Below are experts of layer 10 (counted from 0) of a mixture-of-experts language model. Rows are named router (the router's row for the expert) and show model dimensions 0-255. Each number is 500 + 40 x the weight over its row's rms, rounded and kept within 0 to 999. Numbers have three digits each.
After each expert's rows: "gets" lists some tokens that make up at least twice as much of what it gets as of all text. This comes from a sample of Wikipedia text that the model never trained on. Tokens count by the router's weight.

# expert 29
router:500554517416510504512410467565526527475529478550448492575451482462475515503535482489454510495482502518463515410474478476619507467509463537551461478430524476485543511462465536498550500542507435462470444492503437552494560534498516462466524494546480528459542475460480496496472534468567482552506557510467478534467487536489537450440440526512488517508520510568488541509479412509587459550486485547480492564551467416483520482512418515396437522546502459544526554428454466435515536459450510537526459521442480539551496510515463521427486571551468481585493462479511545526453507530557531428505454552478437458487484485421536498541444536453493511487510513480467538587497504444451527476465476465473477524456566536478517532502519477533430541492489568558447512507494515440531496485412445
gets: "0", "2", "3", "4", "5", "1"

# expert 9
router:465521496537482499514515496586555439487489554538533502544479513500478497479479427490511525446456432519493511541479528529521472528517479547505508453520547532557535477530484523505536511533440531467459510393548564441332574578467495488518544498528515489491493479529493436437492500523527471529496508461415500432557490543479526443437510535504506508496488618469534523502495470533510438539504519519462512622489512428507534461529503560449449461483557521499452545546530500551490481471499495515473470456433557537476431459462471456436503516552463441487559520502429496514461462544455472520486521523552520501468509498507419488505489523521518559500456456518529402510538550417516489481509575508554475473525576558477452575517458486480484480462501459490393497532531465485473561484476505
gets: ",", " |", " and", " the", "-", ":"

# expert 22
router:532469476515499509508450562495562463499564429489488487485513506499544483471501439487490472530543477526509442486479515580507528484545385500466455438510482516488549590443507483531541539521479488501507465396531484556480540515515543586561503472527512510526494429447523538354514501515518464496409464481549491508501488487517545483484563475476523509503484539516463501515452533531547518475570516453452573511516501457442475488462490565413463450544499497506502484550547483463381499447458453550489459489549479481521457549552481488427462491469483503453548481496454590553539558505464489547508520562508492476540536467504542625504475467487483512475458545437520544516535450537448524450528520475565518508491454563442491518445524552490539516445462459524537484527527507530391474514525462
gets: "==", "-", " of", "===", " National", "'"

# expert 27
router:496501527536478533456516483529489459443556507572507524447503419569560480541585483507523477548491484470369536493477446507488475599511506422458514460512482484509509462505384557520524536552526518457512471534544469549493534518430526531546507463484494509470460430505457448462514477576418447454489497462458431603531485475466503517485494516506510484534497535489454470608472423515550477496493523572417469473547429514506471502485411496482441487508558501466478483471503575495522467539484451548466580530527550420494535495468498481510429559559436518541525484492487460547451504494489464503467472541540504491516510465463526527456458500556481465446500438431487457533527528414483433539469478473482490489486454546449517487513513489526582512486503521597490519480541478467501542489539489
gets: "0", "9", "8", "5", "1", "7"

# expert 15
router:454526483483437492561466490570529493532474532566508458531373488476552487466503468487506568504511500507542494492510494465531459471482576466533533507487505520534353565518462551648532506547484485524511518435528527490447491524482546431508501495517510512499503432534456557342518498479536456496435482527496513486493515505499538480457519496437525462546490546499513518540522407536526510527541447480503472457539508541531606508430525503554506521481441585542462455528505534471462447541480472522493468455484473488475538509519478441473451493480522475539478536519525446524577487580508506526527507487522540490556576479509573560569431565528475522427497506488522463486536473447481532509476488470487495542499519458458502475524524480539468467550486474536551532570523450500471580506494573
gets: " the", " a", " and", " of", " to", "ly"

# expert 8
router:461551498449465466505506537532480497482470508573517477554477460527496522521488510491496547540468493486517544521462448506508460451519545532604474461522495540531557524468470517482570519546449460492510468470469534439480557544470522566460505458489488520450546415554506545406532513507536427538554525440487460467549531493566500459482464538486530415430477505471525603572489457548499514522547509477596480456507538482521535504522526539550398521511455587498521356484480533524427485477507478518562508463448565479522467532490498453498551543555502443506529522484473468527508493541482513476449523519539479468518506533534545566505448516477491472430439474499516397470522531435496494512468469449547449463451530516487455537461532527455517485562484472554499493598449424458532560486502518
gets: " the", " a", " The", " his", " an", "The"

# expert 24
router:474469519475492482452449491485505467516571504481485428474514486499491545488462532416564550538478454525444472502465541419517520573529478488491555544561532430504480523552523581512556583499571443505516473551449474516410530489438475505472497531521501497542491419474406500507453527462510493474479510469439497462522519505511421456457434537511526480395532489531535519490580521468543467520418418574446469581506493521528506598573485507594473531558504542538490558515543510533451508481535494469534506468452514482510415545508452455485519493498483523513492446469560505450506492447427497574474523510486542446492549514479521496496513560503452463488473448433556448538547524440429602491542560500492479550467506468454532434490494474458503493538518481460529517490492490468483516503459530
gets: ",", ".", "%", "°", ")", ":"

# expert 20
router:482490480515458512491493502478547492466516567520477520500504471530478492476557460506480556514490474538475456496475534484501456547489487528492485441549521516499550568505536535503504501543476580430518489493532526557457577491500508488488601438571552533574532487443483578410482490431471437491457461528566489474518430487488483408508484565545567455426535514430510494527467495539534552529571479459488480543571513465467503444469538477513476512499488416504467518520481471534505435537482547483590426454492437464528490501549417481424455534555520469540467462484519518506518523511426503455558455515543410488461564443522564488546549489496449596462438503483498482552508463442443573464483513504536471488414477535456499549425462556557547485457445511515526480519477486533512500482482539
gets: " |", "|", "-", ":", ";", " /"

# expert 1
router:456483496503505497588498509487488470458501502585528478504358551477496503484493533430525563516470496578504514469477515521527458477538493482535464515526507487553443485501535488508527508554536503522494535546501600455296527553451513439532546485526529487458514490493441497399477419558529479540507501419459478517540524501489483398494504500462536559480544523548523459566564441489503467522513457455473473584508523531518563454520517574516502510506508539506429569550547434511497467546416468559477506495553470502452484465548473438509467472553509432524506473540500493477477467531475445496480523515486533475495566496491461494517451503495515544514463438496594544496526443507520441529490504448481449522502549457477473516525521483521473476517486474504581485497506494512467571543565470
gets: " and", " was", " to", ",", " is", " of"

# expert 16
router:513461538489476498507560573478521528457520478542548391528481509478478492533552509499520504510484450440487480473459526508513456450538427473529477499457472522531551524549530567486507522536515503492507531515528516488475527531500553550471604419497450487446487442532457460524503370508507440511442428501512499579480516573474492386518493422491554521422457457464478506617449443505521448533491499500420561461508463476491548453501464544522506551501597555552474456396533524538454427539483495441503508520466587494483494524475479443492495469435448446536486455507540506536597478513473541471540523539512496464537508536551518460543486507526454477433450477503487490543564527436508526482513502525537472427487573474512474537454442515473526499492512465539532560525520517511492502511475513
gets: " in", " the", " of", " on", " at", " In"

# expert 31
router:450494464517467451435474459454493485489523528528544525487516515479517526463450470460484489526579499557512429504502500526529485483549496524528491443463455464503426532486476528532515515560428498506546479460490551519393616532446479534559523484471439490473500410540546475583445492545474491459528530465439472506574487510526542434504516469494564496396512518555487473518490492529514489513550505477496519511570502515548426484466477520478478538537526506584434548622500505516551472474453483519536443473473492516403565514524476487451492471484540470552573484534489529515530443482503526540539473503490479451531573554473410503452505537415433540548486497523561457488583540480515473454521536489534593443513533473469528566515477420517539472509426436517553470499501493489522520475460522
gets: ",", " of", " |", " the", ":", "-"

# expert 25
router:474570498487476517537505508537542453531555493476468445525397444533475523580528468472493568504480465466513486448462509531559533476488522587469459503455530506517450540388473587548546518494476508491473582486508415541553507581467473504526515494547448538456531564544506581461481471509478456496536553522450507485494510576546482507529544460454462532568470502499543480494532488509544456491475483484523535559517494526564551532477497495511451517453467498553445519424532513418474532510482433564510497478493509444500465463470493432485564466576473482389482503548529549468495459556536478593538495543481510474526525538533430561503418520498458483487492535475492558602474528503435500461552522467488484541485491448469466557563504415471476499567502497533518570529493465498471517534533464
gets: " ", "\n", " (", "-", " \"", " re"

# expert 6
router:488490515355481560425396445467445517460487516501508488515505550541525548589468513485463467518460476544394471447463484550515506479467508507563497513529487506519524521514535576494553529465437506462544537469502493545455476484501583497467437500461495471498473421533494465482510501497517470542431475464486584472542517544543486432500518476514545500493465484447488550534574467550539471437487480503526478487494475499535506511504520499532447552582491514492434489475534482549479479526480474512429552473528473452483440555544515439502529503587404457447484451488496504506463440562517530451526496497481525491547464520473508470487502547502461479511451438506480482528574484562469520498486499543481523591455514546486379486500544468460577530424495491506446584499385493486493539484556544
gets: ".", "ed", "8", "9", "4", "7"

# expert 23
router:437496498545512498460558469516462531485519463536418538485517572513489532544533488436486443497518468511534479484464470498532441488449444494488470488560470479515505432505477585430541559534539514450553454530479521480448476560483538496465462543478499466481507434441370484478475524516440487504539550463462529472487416438490545501462550530527504422474586523504540541630564455504555478479479540508473503414530524520561531507514417495546489540483549475513512479526527485524557469484466451569498467478491503428482451498555525485479441453508475503486499529505427562526512455490515476540431505527575526502498550472496503506493468431479438468506487466450427508585542469477448415405488544480447480422444518516499466483502504520498546518462509508566551526514512559526461521450494566
gets: "\n", " |", ")", "==", " =", "==="

# expert 13
router:411411463543473558498518478492480450508508480519512543511448487490465511517554494493492546555553488493456460468440450487529494486536500502437459490407461553496560448458532615471525520517536475534493546494502404504550496536465557459496479516533595518473539478527524535487499479486512478431529413480431516531549490500504445498428465470474492560499520534477506405456509470506590426519446504526530545544539479491509537552511498460519436541532493516561447547515533515502419514440511487503457516445498490421481462435507460478504472400520463460550468502531456561498498468498454581495557436532398541482510527499454464497524539539474500537485476490501535492634502554511510427509481503509451520520437507559488514491378477541477539502530485479543501492524511493493488505444533443
gets: " ", "0", "–", "9", " (", " $"

# expert 18
router:445505470536501481555482520531578448457500489454574473549497468489510525470499463484485582560451448507422435497504498465531519464533437531482443493497504470529507531429510541448550495501451521501484567451478421560508546529481558580543433540504504465464498490465534509491519454527524498440530465455495460504553430493453520513445501545534506513456520503492504394499557533494550476427492504583496530606503557447528486492447482475424482506431527477645476573487512539457515513460429519551495452475490539513518515469527474458438503497587491513514492565462515585543495444496465439466414510549483517490513499552504447526493513505435513503539512549504471514628497507518447489461487491510533519510462542476503500494564517496517476531570517516511396506518485470561483491441542476
gets: " ", " (", "2", "\n", " \"", "–"

# expert 2
router:464447512542446511574583505552427449443534544552477463509597466502539485502551496462490475498525458533440470481465491439538525531468478513487507496474490526525444501444441501542442556553537464533472516522544415425498452547476500473484432515460514461496529486513555516546494521507523477526422477464483511526529477450540509464511391521528501610453551523458545457548498418519533523513518495521521551573584450507490527471475529497456473531526576518522450537475481440428420449435467546459566526466471504468541486525500465477466463511477521484570545446435482511516525491528462548485485488511507502450518543472521572479474516531475473388498471502519581451627499539503477510568476493547503523512425525542460484467513537475498534462549504498520469554493528484456482543431521445
gets: " ", "1", "2", "3", "9", "4"

# expert 11
router:504474582410466508581518512611444465452501500515484527413395442533567461451492419524512497519539445460518523492488453471509461488540547516480549495524487494516501483479537473485541491524544540501493557421447457627502542522470418571529471502557457465452490424543441556366537518508505497502442449416496498512535485536570495462496496456455541528543556562521513494528536482533525494563467442465520521476543538433495537546465526465500511539491506509551432477538555507537447437547525528474531481469524583493474528554529503445512492492509460584463501491529542505469480500503504457548513492538544501468527470456448464543485458527497473505511389470505501428471561486514474482467507471474487499516479491559458473499448489491468505546477478484526563579533484490558474524508491522
gets: "s", "ing", "ation", "es", " art", "ion"

# expert 7
router:460502511397466513503457481566441424512519537538513466551434543543465471472508488474564484553471469505516490472508479501552526505533551475469496470481472464563535493492555482507498546531496568513561543487456586545514564532501482455524439513482435549453498457559483498417506533494450476546495475473516500483507504510569491498445513397421546491530526558513500537534517492541517460468548458431573471519543440544536546529482416417564529457622508474485452575531579511527435498524502489545491526506448528500461451496545496463508528486516479503481473545520515541495499489539460457534456486522636515483476490446428512538468507538464454516481413414503559517476540486478478454490592472478474564537482593482492458566477479464466525512498462469511487484539546466516479499469498553
gets: "s", ",", " he", " to", " it", " He"

# expert 19
router:464489478528435499547556462472500479469447458502491504544440485506455523459516490545524441516386501507466399527474594420458508462481546649442449510510541502554492528421506560536480504535509533510481517478510473520470538485474532437590452543543508498518512513502458529451501501496457489567422517496458510482517478468466445499495408458521502439518503533437461503533477429514551505517482545452496491542511537511510546529450484476460450470632490502529500529466462491464566507469528480594498496454516537519527497508508510370470494566561506476529497470561445539496480495496538520531532563504530576511474490491482518467491541508554465493491475537473501466618532589441494536490452452440561495500468517517497515451522504499589451532546518525517484481503496445527453485533515522
gets: "1", "2", "9", "3", "5", "6"

# expert 30
router:440504433469479452482459492517509552474490454522582528507516603568504495491520443475472479520487500495481498430468517501512541465461446522452528505535429459504547502446533497399551496544426623507540534483510438564506551474442496515494473467508475585476541471443470490538496526442523479567464525509529473502555463521477609477505444464454534492523546538461491461580429474523568508595539526452467456517517508529451410477526465464488496521521504490530509529522481419487557389444498470457572462524538566491506473543555483491432524486496529487468495510549538516530503476502477528450547564515476496475546539553440522521564542496430457499474502552423506458541514561474495537484518511471591477458483513476480459501490461514513483535558465479485490489541455446422530556492465492
gets: "1", " St", " United", " A", " New", " W"